From a checkpoint of a small mixture-of-experts model trained on Wikipedia.
Experts: 32 SwiGLU neurons an expert, a softmax router.
Training: a variant of SOAP for the experts, 4870 steps.
Below are experts of layer 8 (counted from 0) of a mixture-of-experts language model. Rows are named router (the router's row for the expert), gate (a neuron's input weights, with its number), up (a neuron's input weights, with its number), down (a neuron's output weights, with its number) and show model dimensions 0-127. Each number is 500 + 40 x the weight over its row's rms, rounded and kept within 0 to 999. Numbers have three digits each.
After each expert's rows: a language model's description of what the expert responds to; "mostly gets" lists some tokens that are sent to it at least half of the time. This comes from a sample of Wikipedia text that the model never trained on.

# expert 54
router:595472492554497481451495482584456465508543547505504559550469498450546458426427487487537564460501522532490500480513493519498502471447552439533542531483601489490606507472505462505476472535528490494465545495523567509516484469546484493439450532522477504514534483538518541418474515513488534480509529555534507449540493569528543506591526505576525438561505562489487566456477498540456546429456
gate0:541480487567551485486581443527511470521499503481554473473545451461516468444488534527458541456501506519533559463518498413526546501483544491529513492532584454450564531478547387402524482445457541566500481576476516527528491484535468482463431502491478484504461482531524579517531544521529549517545452542520519396477459539514542451553516498528494513520539564537471556454486535485528450535479
up0:503501520494583452475575406597478445479526483493491516450576465537536442469495504484484561443488482478467554507461466464502447516506456483496597488479508474516531495495532461503477447582485527464519501544437490501479484436461485445500518481532511497473459526490557518453540573565470574466422509521488575536481414543544463544577455552497550556512509517524521542457546535508515532516510
down0:448483496513487538555590551480460508500476555489464524595458494528510535489463520443562586493461431566507532471429536496524410518522473511497537580458444464477517490566531507489504507508524534596492473518486454510481463494486539562500513535465504561531482528462530506583521548535447523474592496528509522472445522479484563470447509455454506482522531506489535455479547396490543483458553
What it handles: Common word stems. Stem pieces starting or continuing common words, e.g. main in maintain, found(ation), res, not, pop, people, also.
mostly gets: " tr", " pe", " not", " pop", " ind", " res"

# expert 14
router:483490503507538470472508524461500509525458450566564454563531573535591535563495501483526492499523505520512490537459552501502499427517506428469554500499447412558454453450554482490481468522510568515490495470515506505454443475470515491520405426553526441481445533418517447495458455504559549520483504511465522522481414529434533416530480522571568474478521473422540477467503502477513473501458
gate0:507462522530497496484557427516446516571510438519564476503470547530545488502516491555558512512491465469481506502539568555506473492557533597497545462509506480610470448496511486472497469467457472538482481476506531486512506430429487460501567469490484506517544511419559488509487480513453446473553543552466519452495513581452532528467494528502478549484480473410501551490436375440542534458451
up0:475521455494507451543470462485472456522506507524458488488541448506488452536471463508430429483410472487555514517493502445507463552573483507505495535480488478496454520509501475479463460499520532544493524492468519478567559458521601578498522547431474535538491560451548505444514572618436512528451544496489504532494466523406477473466411430517440440553486505459512422542529492492524524509535
down0:543459516577498437491487544406517440485478517513556488486520417484522449454482515465566395551473475454496485444495487582510495491532495532505570532552519586511487471530523531564504484558530518447469512457528524519522478527464476580569509513454464502466479501568463421476505514492504473457451520493512494416537495491524512534494503422499452454521521486492456463559542512520533598575490
What it handles: Row-start pipes, prepositions. Pipes opening a new table row after a line break, plus list dashes and place prepositions such as at, from, between.
mostly gets: "|", "=", " at", " against", " between", "ween"

# expert 16
router:519461492529507507436482469580480522538447544530488530572543499508516483513459519580564581520522527483449511528459512468588460484459479533552536566446415517509583480458481547472587587467490465468438511509498469554514577477492619466548474468490465522485555556526478491533518525478566547540518502554509490504542515457557541508541520458510503520480498520452532508508503486470485460425502
gate0:504552457439556569499410434522480499505490541528563476517543544477518507521477544585532499557452487470472516521522579525519519534490491484566533587531540475506503522541496541495545511451473471424537454462542493478511411456502581506517553485519472528507547440510485475521547488526528506532553451484423533500439489486498522500547529558539520517427542573455460455500584427478446481473527
up0:498487541552431449504575573459563462589495458516524498539501530486507486490512493434551481513455450514463451474494501597474609511595510546488515425490422467454507495445513474477492498547511536559538498519455483449477504549557496540545489500530455547555470473588573528474512499497562465523513465469541534485507457505535538487427469451478452506545464453513488548485451488533525469539471
down0:477473526398484542501527490527502513519526453549565484507496545386554535530476510562478526461508527521540473505512542534517535513555523584503482573594553469476429510555442465491470495467511534515562452495546550507590546541463539507497550497549574455500498524451456443467473502485491463520473490449428526507418487507499494463505546462511508438496508553598441506507517459533524485482462
What it handles: Plural and suffix endings. Word-final plural or derivational endings like s, es, ions, ities, ings, often before commas or "of", as in grades, amounts.
mostly gets: "ities", "ions", "ations", "ings", "ents", "ines"

# expert 26
router:529442412456511544471508544507522556450586476536535447551539563492555501522478496514443463532473505515516489419452511555528485525470519479514486447588484415550506517512512429459574550482484521504510461469545482581527483536432542493575505552558527485473464493558544539514461525506513498516518497514430517523475492489496516457478565461530508456505533483582425489545530563532457497541421
gate16:531493489472434555412455464521498551499523410445478583476451544536494448502531457457471466559473513480481519477438508516554484518531440537476469578420544506597485446498531502519524494470489578495500454432453476499534535513384530540528473528491477491433510464476494474532531512496558504528503516487456508481522613537518513512522535444479517537558522545399484494494513503541504468477523
up16:534504523525497541503464485516512511478519547459484526501559503414521521519538499500554560466524503555562539535556544501426529483426524486475514494592492523443576529530493524437482557576490492488547492544526481544490477450577437483445526552530544475476504445531437515470534531527513563522477503534506553462454511450449557538598542484536456483501569597571533469527508527446484463497470
down16:458462495563397468498441463535478508545517555475489523401457454538465514549523555552460492469470505424466576600489566518530503445465506481457489526486506494476497487518442575481543543423422559520409428539485478511484485519503524505512519466462492471465516547423494480477488551535480493512513473526518542499513524463471550493448485490479455531460534488471557449447551431501518505490576
What it handles: Linking prepositions. Prepositions and connectives following a noun or verb in prose, mostly of, for, with, as, during, including, e.g. one of, for example.
mostly gets: " during", " for", " with", " including", " after", " when"

# expert 35
router:508512512527441524520515416453534492511550426425488558502441475521448519491530492580524535497451503536543519449475536473511518453503492434448550479557497522481458480462489438462473519562431542473526499487488529514589484431507476547434554505486490448482543480519407476533545562516558508551495422529529450577442480490502516535498549520478507519550548470537471527495597537484528535461553
gate0:505501550575485517580471517504486523484521479526476569542567500502526412489483495510463473443585492526519527413511487489499552501466510445460478512530537569474540543557560565453517497569418438565414587465589522523546506468568509517489483506503509466485511502534463432499497466503452510494545534470471467564524442478535442467452554478442458544531499518504541503465513490549460476471486
up0:522442528488484539497510531474416481509519447476463522465526424482402456578558558537515499501508456515462559493457476488471472511443588547498445501547480550492501479526578550487489514507443506549506449468576483481566566471570483543511524450471458463516455523455568477539554490452495483502501455479543523464482518523438499494552509539464521485465487539481497445545467585385516488538473
down0:484483504483500473530528527555481553476575521500509506534423426428463509528480544554552425469532521525507489544466512493415531458532618501524523439460487464452547461522546481514489543482452480482513516476443433467546576514451458461561474481503540545550516471424423536550505454439533527573550455457518511519522457528510529474509508463513545552505521446470511540498573465490439490529474
What it handles: Coordinates and infobox codes. Numbers in coordinates, time zones, chemical identifiers and infobox codes, plus degree, minute and second symbols, e.g. 53°47′, UTC−5.
mostly gets: "″", "′", "°"

# expert 46
router:440502567478509479500539470510447549468487479412464611496490438426489503489513455437509475529475536467480456502520535436518545462481499464498513455491472488459493461416448465443533509475504509458488538531522461526577554471490478608482552571521500482588522481478428476490492528517524460451427492498492398516549477538550509463516570484494524585477503496470492548522507459440549510499498
gate0:465425505557432544454415469500493537431560501428493559577494493459495420542500450535543486444560501505432522553483519490567484540434485530438497508500540458452472470524445496504537526447454493518472484485588509484548526571489522515512539540526420514488500479488500492568496447485515474396496489513431461437467522444443498479591464537519501518512505465499483520538495466505518466458467
up0:501516468441556505542509457564469431506496526479545511576530538531501489504493557463469448481511529526554496550532519536455491454426516474496489465506511482529580465583507600505536489539545511413487523440508507507489421557534486464545506485500492491566519449518512461453466505438462555509433454480599539507517537548493487528463552451488435543450519577454546539496430511532472479545456
down0:489467547565469557482551510524461455478524589511493531496472538415474509457541563527523471535481445483463505431534478542437487530463455511496510494439479523421520450491520531501516566553524473548493476531522443548513584512508470521461514520551489483536526476464577535492496521516497552494546494477459580515479505463474483559480546526433461582450560448480541482428531390499533555494561
What it handles: Acronym capital letters. Single capital letters and symbols inside acronyms and codes, e.g. UNESC-O, CB-S, TY-R-P1, ATC code.
mostly gets: "&", " II", "_", "V", "!", "I"

# expert 19
router:531533512455486482568538518479561459509531522478456433440476567518509473452539473488482488502493618517520506548565478503518539495581470461413456489474491450425487508547510515505458480458495480523515523488526515469536515584497486544452516566464491516501564454526583452570496493480462495473504513440444565472500553480469434532504454439529413540523497468535474533392490528511539523553471
gate0:558552472457489498555476495562548462480445509473484512497547510515481443470481454475517503520504456484603563512480441498513589497557400498509499408459553524506469442582457467564487513563524504482567541481464538482533534489524450482476519532553501478432461514472491477503440565469484473453453510413440522546528463490545544467512542406462511528450529496500520446489480563532506499466495
up0:482524517466533517529562475528466543497492467516541447469449520526480542492442578570466430475441551469551511501496399571516425505534560457459496493468516532398502515480497523500532545486524568467555452483535456498542463512517527521545435555495473482450501506478511462542542475475468515559496441551515460509499483520542512529486445502443519443508497519522456483501558511473580474624578
down0:513462497611494504445459470479472552590467494452484522501504463446504533481493460448531417574550519498457493498502491516460518591474538440495544479561539544503508522515546563482517496546540534515521463497476493477533512549476412487507489499498506458543493578479405489480460506530481529461491496522473558480475351536455485460478525519511584498579419485520450536523487519502501493543494
What it handles: Word-initial stems. Opening pieces of lowercase common words or capital E after a space, such as e-yes, E-mperor, col, con, m-ur-der.
mostly gets: " col", " e", " mon", " ed", " ar", " con"

# expert 30
router:540536556536499464478441462465505470450576504470560494482459496553481532513500498534567557478497572470508520483463590457506502438531453449462525468561518468561481512489514511451479559552554524482478448485516504478541509520540420489478495508531609486548485454545500555506548498414514482541484446578523481581503474509476436471590568479546543492521504483474539510434524549536531531446511
gate0:543581494515571529488511538478518477489618557499508473501551463465445511481507499597477516530471602489533563437539526485492541537512534487557560512548525500517608551440523460484485556527484563537458551470512514537582480495517506474531550525514544516505476429502492533544446490493503439478557462512494528510491505518520492436493505558490593514447478523479480519485516463442476547577545
up0:532442421541476471484485483515505548613465497511531533562405491460497543477527444534576448488528551528543451512515507492473484472500555520505520525463489475451474429493533521531482450469477506522506509501522443475501523564411478470461498499510442482519514512508455449489519554537596448462465514458539547512524548460564513469569570498459440533532551553479490485535490484540520439414422
down0:493530513575522601546433498484536507537479444468457530564482466535542457596486445545491521455497440510495519521552554542552477459512495521549510426457476489511477521507513503543516522500555504511468556549526411502541495556530517475549506519563552502567543511483535560541518471546491590485502474490553509381485480471499441504470430542541477495543464544507468495489458553489433469494550
What it handles: Geographic infobox coordinates. Degree, minute and second marks, km units and field starts in place infoboxes, e.g. Time zone, Region, 47°20′40″.
mostly gets: "″", "′", "°", " km", "|\n"

# expert 1
router:412488511485523438558466521437514518423471487520461572447477450473520433491508468493509482484517528472536485512562481431590454500524522508520507512489458513512471520514495510530576514535480450455525479600543554487450510445412471475494469529517486563482445505455517497464456549513507558508529520522507534470527392471526500460465577510450533549527499567492536541522528462556576440555448
gate3:530488491532524509574568461509502497511578526432462438478499522599470522516437506476458537513510486458474402478581450455543527581430495486520495479524508452489494524446540490482412549563501511515500464540465514514547501530504574490509492454511421522439514496511566524535496415512459507522482533494403486467452512486552527516529556429443490518449545526501499532458566517446511474522528
up3:504494446533570461513423498557504554461463514451492463526436482517510436489539558527541494530491466489472539469523477524475501569488427536494507543532479496543437537515498569480557532458417513509558523443490486445481561498423494505521521536483536494601500490441479525563507483426402461486472510468453517540460452493495529500531460468574558560553544524568464446441528530492510459509471
down3:531578459519447482525458570499491521526544485454522507545475543562462514418505551578444510513484491486497518514499526487428567461492499574505532531519470463468509514544507531490493446552495496591539533501495552405471475459456521443456468506510512516532534565538569497424486502396472463536559553534516534554486524491441512552522540528540514525408482464541492531549472516458514481514421
What it handles: Personal name endings. Word-final pieces completing first names or surnames of people, such as Micha-el, Em-erson, Gunnarss-on, Franc-ine, And-rew.
mostly gets: "son", " John", "ley", "iel", "iam"

# expert 47
router:529560449535541528505525481461464456544417465501440523466579466439548508537504436478547511521486512555508575534570524509520531449549517458434458496502510494465574438428487480458507491503495440500481545492542549449454482531518580490474479493562470478454522538529464524491439540484496469491577489550497547453534531492588498498550427485432479473519545486522460462482503452519568407509497
gate0:502559517497485555522483619494520441530454469467527549435458449468551409488543542490504451595506517548542530495488567515473530495537522569518421484454478505479584504426537528570510514438501501522468552507562503507486529515478586520513497518570441576504556469517531452461477459481496461538532503464502492489424498513533494526522442488533444503492556514437460507556523471533519452507488
up0:457423404539500575486478497503419459505465514541469491417527491519501461403471564533490546537469440525519557520482532489450538442457508476525531522478510518515554536468538522505465479521501449434549442438528504490536522453482571527480454519550466513467510469481459550495479520462535503550499539533557520502488520517472485442566521426541452503503519519477412532499521487549555371521513
down0:557575515502508494469471471492459493529476501516527551495535495495510566514477452481514522532482477577529510519487515500475482508497590471459472487424547603553529518522503492507456511442594558520513535517597439401529499476487444492512455496446498551532475565548472457607483552518414504529546485475432529493472439436533458553503481461566511531502485522518482507544528430478484470512538
What it handles: Vowel pieces after consonants. Vowel pieces like o, a, e, os, ra following an initial consonant fragment inside words, as in b|o|ard, ch|os|en, B|a|erga.
mostly gets: " so", " do", " Co", " co", "o", "ra"

# expert 6
router:560505514538526522543485530464517469403596545491493478415470511476479503492587481511417504508514475463510480496446459485459507561491493523514480539538496475482483444506537536491528497410488530472504539463473485538618543462471428536533456497531459488507470448485552491525539468539461448512481537499547535549493500476566463483444458433489540442583455554530514425503477499512421476538569
gate0:508490442517460532584449505445521520536483462484529518501493540516520523521575540502474470479506501537432507500523508490455470507410525533429581481548501442554445480525503511483512440451475489541513526555511476536467549457518434607471523533535488487465550551509494513568440513446440449574530512496501529539450531506504570543550506513489516534514463582520467400414498451556469526531475
up0:482531541541513483448484533526540583463504551537432505454526456484510484504545508492519547501494533458541506544493508488377560512462453497489461565603460532469440463501410471474532493550445541509537494523450514554494511474496543579527517486526464536426453564477460449535491543517465471418465498405492405530522485594485438461514510468485527508500486515504480479524499517518545472533510
down0:542461533470478557610551465502554464521403475512491477521462489515419507467537564509587440533498459505516546464538513448565521500503531543471544520437584536502479505572513550509424504531481574572458463534478458530533478526469503567518504497467532504451510510549509449544450484460559475539541478551500507506482524440492509547538509546492495522469529488468533504491493564476383528462485
What it handles: Ch/M/h word starts. Word-initial pieces Ch, ch, M, m, h, Ph starting words and names, e.g. Church, children, Chou, Martin, achieved.
mostly gets: " Ch", " ch", " Ph", " h", " M", " m"

# expert 23
router:506513496497475496528514512482517481516521491510486568478532455473557501462461552507492490515444433538512491511594441488519515471475493533543512492515472449525510428523580497485537542566491426470456528485559494458427499462442522515479578572471483532539523533451540563426458492397525449551474481446508509480501487592461446529523523494574497471475591478417541481546479540525475535524425
gate16:533509542499527500512505503553504528453523513493519387489506485452502452470415510538493442463532480417496501526486552497469505486488499491471447610577506475553528418456480439588500572524576508530532510523512490598474512573464482546576467498510501521505459464485547501482493529521457536483615514441467481474485512451520481515542521509493461565479531554552465439489479487489508550446528
up16:479456517492501482497536552509542586473547489545425518438497493523564488480501526555523516492473524520534565503447511527503597495492627508505487458492501488499500425482526470465527522531509534547508496455444427455528498498503548518459446499480456446540455537512552467514491546502454510445542548466574423471484572466509513567538561538505488512447444518468547567467442473503416492451564
down16:527449418478528447512537486531504531467500516496527502482421509567511538471485548578467498502493508474525432515525526482458510479464471472435461457533486420544500486480401417583525607499565545498446449444509527523508522558486529524573444477511545521546447509481515485556495536534459520436523483555524459514502477457468459515476595454507489482491530495523504423432485477458492540479559
What it handles: Clause-starting function words. Conjunctions, pronouns and relatives opening a clause in narrative prose, such as and, it, he, which, who, but, often after commas.
mostly gets: " which", " they", " who", " there", " where", " but"

# expert 57
router:559422518503550495567507518487432449537500550501489406478511523523516526486563513460447454522524530425513533479488510553503480466528503506501487461613473487449518537494467526446460427477522523511509488520411492491460439505487402541487540556544499517504525486498557591470506453547554446485463504481548561462516507468459506492457516534539528464511467426472445430536407479472537505533538
gate0:506456447509547501466486508528490506506452556482483492472482534553531436485487497540517534534575488462526511483546506578524534452504426478392465500526567476462442454482481485436456543544510525482503506480467583508488534466425457535470538477452581470443505417469531576530620443481531448511576524480499464490482522475477518461482488551510498560499434482435487489464448489531518483461449
up0:536468463456507546493516537484471535561460504571525500577498485588492461512490481540532507489481510483553480499498509408525510484526464484479544514556520500594470479528386551458496487483526453504495531482506521569474501483450503491516508552456557504538596454540463550477547483474546477530530564589483480534434533528519522469447556486580434500476486414444528504473394501502518480528522
down0:476464544535522548486551520522534429526543517465515437511429509515495502433471542419517492510533519508462511493488550508522492438564513497530462465469503567473578449442452562511563534471517438501515429453480499479487629476510431575551502461534496496486486468526467473511515505524539509452455441501495393573505445481559487456534497524484513479419458457461424520451485533474493503522501
What it handles: G-initial words. Word-initial g or G pieces in words like game, gallery, guitar, subgenus, pygmy, general, government, with some h starts like hide.
mostly gets: " g", " G", "stit", " spec", " ag", " h"

# expert 62
router:437441422511523495480518463546464503482483442505554440565540516511550457475507532549512493530523502551503488472488512475571456493460534498461443505506456509516580534506537460531519527491531508511412426502541462532547443505536470479488496464497532573480471420459565540448487472437535525612458458505424526469490453499538522486460445442492557477519532484467499476548565484467467430457423
gate0:481479460511560493445508484544510522529530496501530439574494557407470492516476535509518544507553545559511519529515620424507536429474465512480424509544472485475539450565533436569533538545438468500382459519515425531457488487527475517514493505477481527548528449495503460523476473495471404533461515425488546509519462526505470492452483459483529527565552512472508563523540532554506460492514
up0:515508500507497518514559436598494428527524495568517501498528466468556535468542491546435487443551531479539554504496607470508502532500471485567537482484525509584553536511416506464553522520484515496535471467557524538486523483447502499529476572549542542531488486469554567511453504509537486493499477519571575502414533512467502500451418548516489535475594502441480482486503523527483483387480
down0:486463431453430489524486527474526479486488520484492551432492531526511469504512426453452521520474506497476584498519483524456466530522493458482494473497528510454456479485495550524450406473482514496500537532458631430481484485441521562496453452483499436426509492473434486568501530464562513464548496514485485504509537496475502386477594573508522477444435518553510551463459478491486550454574
What it handles: Verb endings in narrative. Verb suffixes -ed, -ing, -s, -ates in narrative or argument prose, often before that, e.g. ass-ures, tell-ing, dissemin-ate.
mostly gets: "ived", "ered", "ating", " made", "ted", " that"

# expert 21
router:434508443539483514578544485572525497435509478524487507516559529566545494561500488485494451464536513539512491504474518517439483523475527484413516504578604472516512492539552486486588530566481447485471475509394484492468452522479453513477493544524486530468560520536522523528440510435608524449492455491532459545481464540474438508494564520525459524468508533492513527514552592531496502445440
gate0:453471505563468501523548431514517477441554527522505475517504470510573492549523539528473464534553467531538494490532543525486476494403447462469495492527491450446524515529527463419536503560499445525472519520496516596420546495507500551585534588431458478508457549566517516489475497464424527465496417550518522527497441540537512503474563523488523557589496526521500528503450548509488532421462
up0:464514562506503405515595503461469490494510581502520554531496518477501553494487578542492479511485544541619465546520602561528497468491490526473489486518510439435502462533558518520519441492537475474470520523488511574497448451500422460575542531458490499496552531545525426490513495431532554518474455469513527551500576549517485532484542553484502524534476480502488526449535479524548443495418
down0:431556476517463419475520574475448435467487462512518456489463477544510463440469452557493591563470441479494565459482459477476504491511511502488495440518507523483537532600461527506430479548553491519564457575509518476471500473446560560477548469462442472583456450509450506548523516470484489553515512487499449495549490492466509478495417462520498531456525520481510499559439484524455534599513
What it handles: Auxiliaries and taxobox dashes. Auxiliary verbs such as was, is, been, had, and the list dash before Genus or Music lines in taxonomy and film infoboxes.
mostly gets: " been", " was", " were", " is", " has", " had"

# expert 39
router:550441515448504488443510506481517445513523507545496518529538542453542450498460480574490486512433510506504489469536476484448484478450452531434504437531567424483561498485470496497480493523506570509533499479501475529479542533506501444455447574495468581463477521505437539522535522404418586481514515449462487483444532528514444455524483465500421431419530508549480449459464571419494515466478
gate1:509447457490490535481504466515459503520517540471504462558468538546511488438543393508469529579535526458458552507490545499463496576540399537534490441445498509504569450424546521520473471512536439528529503458443559466450557469511524477424485520462561503503497498451532480527532487503444480476530500499499487463575437406520506501489453552579499460539511591478559460518518515476451536492492
up1:521512518527559499541542530528503490480508558458502554495514465481491421524529490507472393559503532527494446487472458454545538449467452476537460467489478503533570540450566539534513429518502480552477486575595507567519520583575423468501576490498549539507504473509470447541529544543486537490469462462573491487499470457521402429492419542450536526480485479541514493498492468461502470467521
down1:526446500484516410529468517488544503584553553502510487503463550457543475480469474522555470461532593529410448467543496458490480451536485477464602516440509500442495473493490479514550432469522466476455573512467492530540529515529490483541455516513514471396488504460442420442436475529510397491541473444480467490497540480480462467433499509458528542475499461528469418513468536529478477518474
What it handles: Pro- and prefix starts. Word-initial Latin prefixes like pro, ex, sup, com, im, trans in processing, problem, proposed, plus common words in and to.
mostly gets: " pro", " Pro", " ex", " sup", " com", " en"

# expert 25
router:497528423482473510481561454526498432504488526491573513446459565541424504552558466491494482524498519555512482487475459514595485449521449478483418507516535430526498452499418529446479483469448550486546481459523509465557601531529481469540446512526567439560513434456446451495517511442531419471512506472527539495564544551517475461508462480498544528511515476514447543507476516487448501531425
gate0:473440507512488518456499502534423508511499464451520438591478564501457485527488507555475491455552538536446443483481547564524515506538425463490490483504475442526514534451491523497519475500493476497496495540635518523495519481560540551468471565518542469554497513491478442492554552477438453431538522516513523445457500505514473580460506576556506484540523536427533553505459562525434537550419
up0:503462569521503520488468458477420527493482488516504487549447524480447483498467531500464507538526565494465453513490459466603427531560542495442476557501500435496567538385574523441560451498520540475508469500532576486516420536505499524513463513529526503564501503486544447515476489505498444428514451482583555509504490489424532522462523549496485455575503524431494466537432561517477516499458
down0:514413479476488506482560494473579435493475501582517526513511473483489510497490463510485575523553554573555537517542558483525423466439476476480467496484496503411468505576532503516504484490516492529521554600534512494529507490504402499518509479528481519548516495496520459457521440484450505506503551424627540479547505450525440494548505562479495487504581461537442515491499422533488460482563
What it handles: C-initial words, headings. Word-initial c or C, as in c-artoon, c-amp, c-ity, c-ases, plus == heading markers and the full stop before a new section.
mostly gets: " c", " C", "===", " sc", " inc", "=="

# expert 63
router:546591425479479498487476508570461511483536498507479503554477522487495540447562590502449479451527482508480514501576467527456436527474494460525430609508511535480540502530426494505459467501540436491512452560493440482503444497546498489525445509461523494553495482507468493433503481520537471492555552393429479479443477492509487451488461537609523483468439521494445522503481494497472495407538
gate1:545531443478520382524489513538458537482492502476535493423451490548455486497519556468506480521565523515472531463499475441530570470562496500546470503516493468484548493467504477500445495544488417494491509452504474478552471540495577554546441553459486466489550430437575436466567507511517483519525536434484439533436499503542452489501479572604552571447516555480479530542507520482523469474529
up1:509464540549448489493499501534529531525456501533495484483524427419509522475471544535543509527557532559534495466465456549471511517518513485508563516476494480510489542588524490441560509462444487489411499503436571502463508501538520373501598460459488551459463544538487490506492435507540474462514436489490610456505482514506494517559433518413492482450547426450502513546487486440476489514464
down1:519537535545519482490469502517432522555486546522462451576504477470528507480514489516508472569532505578482442459552479455366501513528492468495465518464520528553512463543485505440516515482510532538526438539408489481557543451519480526553583463504467492528448494591517482498502477496500564485451417511493486488520480563555517564518529563438598457443555476506540507497551451492509498463551
What it handles: Verb stem pieces. Middle stem pieces of Latinate verbs after a prefix, like lect in election, vel in developing, est in questioned, before -ion, -ed endings.
mostly gets: " sign", "irect", " loc", " reg", " form", "overn"

# expert 11
router:454554522537444513506531467470427534513514421441503496515495461536463514443560531539488490520457491555520468508447562520573516434526496447555535483496470507472471559545524404498503424510516508533508523528576586541545476447551478474554545521465463517560460461496490473494536529543562434489518445509525454528398560508496487548510463501488578523558534512514491494452540511499528477413528
gate0:577516466459527543431509547477553559471562555454533536427488471435513449534519457438419483563507475495494524466507516527480489481535487518577515467471542468403497518506531462462422526464495519457468465578516481558536468487584469471536477534507395481492494487602474507488524473501556523537474511520465491525495482512563569460479461488455435513558508540461529505512556477523508472510439
up0:448557507513498532540492503481520436516459493526474431525531518523502538446533455544569514421491474444456501499488588498520578521474513486419485428521522488552541505546433560497492545539440534505541565465580490438422494483494494484498543510469492431487499493454516480500535539533465519453483538449485464473472450559517466416486416547554469484417499503468502525428540499499506579450501
down0:404535537519455559533481500525477393486524514554496513500531579539537527464380513506547478531516534466463491418501482513436517489534481531563475517503489505518572498481545600467526519514524457473505461526488466492461494471419585477478469493477499605493535539511483484510455527451479512512608531525537528496502524548521507468506557568535565452495520549497525469570479483544473488524485
What it handles: Digits in large numbers. Single digits or digit pairs inside multi-digit figures, mostly after commas or decimal points in vote tallies, statistics tables and incomes.
mostly gets: "5", "6", "8", "7", "33", "53"

# expert 44
router:449551445525537483458585468530492522509552477541459514596413492542479475446473472434486542528528472468419494548505484485457425469469459507525501461565511544502607524513586487439454477446511389496495534483517507474436522503526494458473445550528507439473574505493482536509478533446486525473533511472542516517483503548547472466475451461462508447504490528418480472446506502537553532496502
gate0:515511504545473378485493476500554441496501511503513560537474578539424435465592511492447482534483485480454522531507452507587528495572459555594460498558513469546540488515504504492500449536498446525444513526533498476497524507503512452440402514498484519487493547512553463500482491483544475501562506482579491539552518512528547417460455552528466432480577467488527515443503448542532533481472
up0:587516492487497448525478488532486572535497468504525610552489478532513473508445530414454526572507484442455542544548430495468402527516527455524459516585445524443483466478527474483547536466536494500536520533499491520434541480506558474534461524471446525474457461503469502531495541523481493476482418478493502525442516474551474458564409516491547497473503553517539516400464412520469521486487
down0:383460456507490530548510469511459454487543551475476492453532570526508551506506490459530492598525524505476495495429555384559465463479466499486489493568479557460429508433484530517492547537531523457513475570517495452462496558458510484500523454530499491506476496455534521532453469507521545456513547482433463550493453405482485509512431444549510512538541479492490491520440459465462399543522
What it handles: Inner vowel–consonant pieces. Middle pieces like ap, op, ip, and inside common words, e.g. tr-ap-per, st-and-ard, st-op-ped, J-ap-an.
mostly gets: " pop", "ip", "ap", "op", " sing", "rap"

# expert 58
router:548493454560487503479505511502502480503552527514542493571429524521539487518487488483516530577486486408550512568505543534465440522490457447492434550510505458491555462450533531471475535483474553509500480517479580514450428480547608506590562531490477490547530465554495518463468547565519494485536556500435500486489549482477425475413495483577455498462440541544472474434519454445491484523519
gate0:562529452593542455518523548577492551514570505553475489493479499480524453580479465461446535586494497463536550438504469496603463555538534406560458517515551497500524490518554472475484449481528456464504466465429555528446443488512515500504531579496494488534448478477502477476463461539469457496488410475508537476487517501534501442481514410518444524533507566518503488498525493440491528539447
up0:515540504488507489553479521429552494528531610469588550536481462513530473478473612428563509534481556531490491416513522516538541528443506511475468491450503465448501491419500512525509503473513475539521540547516427511565464536559526448530473565523447497495588483557581546541495456509546489555495528456461500509490443472547458524448523487509550435478456517427513514522483472517504529519460
down0:514568482502501506531474443466555505543586500457502515433464519398513453437494494513461475581480507509532517532503412510501452518538500561498468450579497546445513520530508485504449505574527463482519517530504516529502534433472493544509452500510526485459446423505485437481444463452415474525477498521529477460495574481493516457529509501465468518575495489474453520478367480406504521540447
What it handles: m-containing inner pieces. Syllables with m after a first letter, like im, em, am, cons, as in t-im-es, s-m-allest, d-em-and, conservative.
mostly gets: " cons", "erm", " rem", " am", " m", "urr"

# expert 22
router:564505518523513497492530446486464445524462483494490562465553507472530501535596488477416468517512557484473505589437511521527501482550467466550436511485517494487518511510529535530495424565533534473522498533451471433470496470536547522539416538514484611472537426522540541532506410556526399532558451472539530538490516538495486488488458506475536471545481473534487484426535468525471442435531
gate0:467489457525517529524468481562426488519454516532456472449520515544599459553549498528498455474544466549487402577461504453505493525569556522534465493613492544525508505504522450464504490480452458538445516500458488536498516493535543507466449517562577542474561508482517505436469457616518467530497450545521479462466552574487518503495510492538557498505536540495486518586546523518479469477561
up0:515497463474481590482482447541482501468513505521467492534571439533577546517542429495488532478600579506451487560481471500581503447512494526496518478501505531509518544489530557540568464498509443505553508517472485489426585479498545538523437540561525510519558465494485477515528427464539468511489485546521508464504483511529536528431546514591535529477462452488485477542549470462526396405516
down0:526532531580506535401534455501500423459447562486475454497552487520511546523526406488480493485487526483450529473468507494591446444464495472479483475462443533461465498545492495514422458548530471531589525561493532508430574476632475516478443494480526533505545464477526434551485480537455495562497547498461521528465490469458540414480461513499532498538507513473484552482496527473440510488520
What it handles: Word-initial consonant onsets. Lowercase onset pieces like h, sh, l, sp, fl, bl starting a word after articles or verbs, as in high, shows, flies.
mostly gets: " sh", " h", " sp", " fl", " wh", " bl"

# expert 17
router:466523536503524556544487548492434498455459467531435427464498495426497511550498505525415488439512504494553491451477559476471583475484452497453547533465461478566521556475473506451563524510543507580456518486535471479570558461450540493518472489463548445505473486554474559413473497540490463495515442547518462566441502547448489464494448522466548555552557446501474548498539497497484466458435
gate1:520506532525508564431424452531519438470415521513513512590579556472533556529487502574505527521475475516558522509494515517478498490533497542485467499491530546407488513425541518485492522478469426465528556545446457502529514508457600545444549489502493468544476514450449441499487419447490446543585438504518433494482521535505418495467479517534439471515480500497521473534513541435496494536460
up1:455491489448501575488491475525470474532482511533491541478535532507481500524530566477573498495539425436512456507505458552438416528407530562517453470486506521492564493508559452496394542549557504469464481449516523513435526577497480419508465507533428529500525489504559510607469465437479491501448486480462470516519509505543493530507534473456494485548466437509398496527529454533479494487568
down1:438585492444569498478422490494511491518488518515493459475533481538412481512455472509470535481452541470509465448445542482530543487544473500472567461535524494464531545471441377468572523498500510536487512421487443528486534522448568494526530405509477521527455590504523534516475539505455467456502577505518539516477487488482557448524512528481507534484480474515566588558502474510554547503577
What it handles: Line and section breaks. Newlines ending table rows, sentences, list items and section headings like ==Honours==, plus some sentence-final periods.
mostly gets: " |\n", ".\n\n", ".\n", "\n", "==\n\n", "==\n"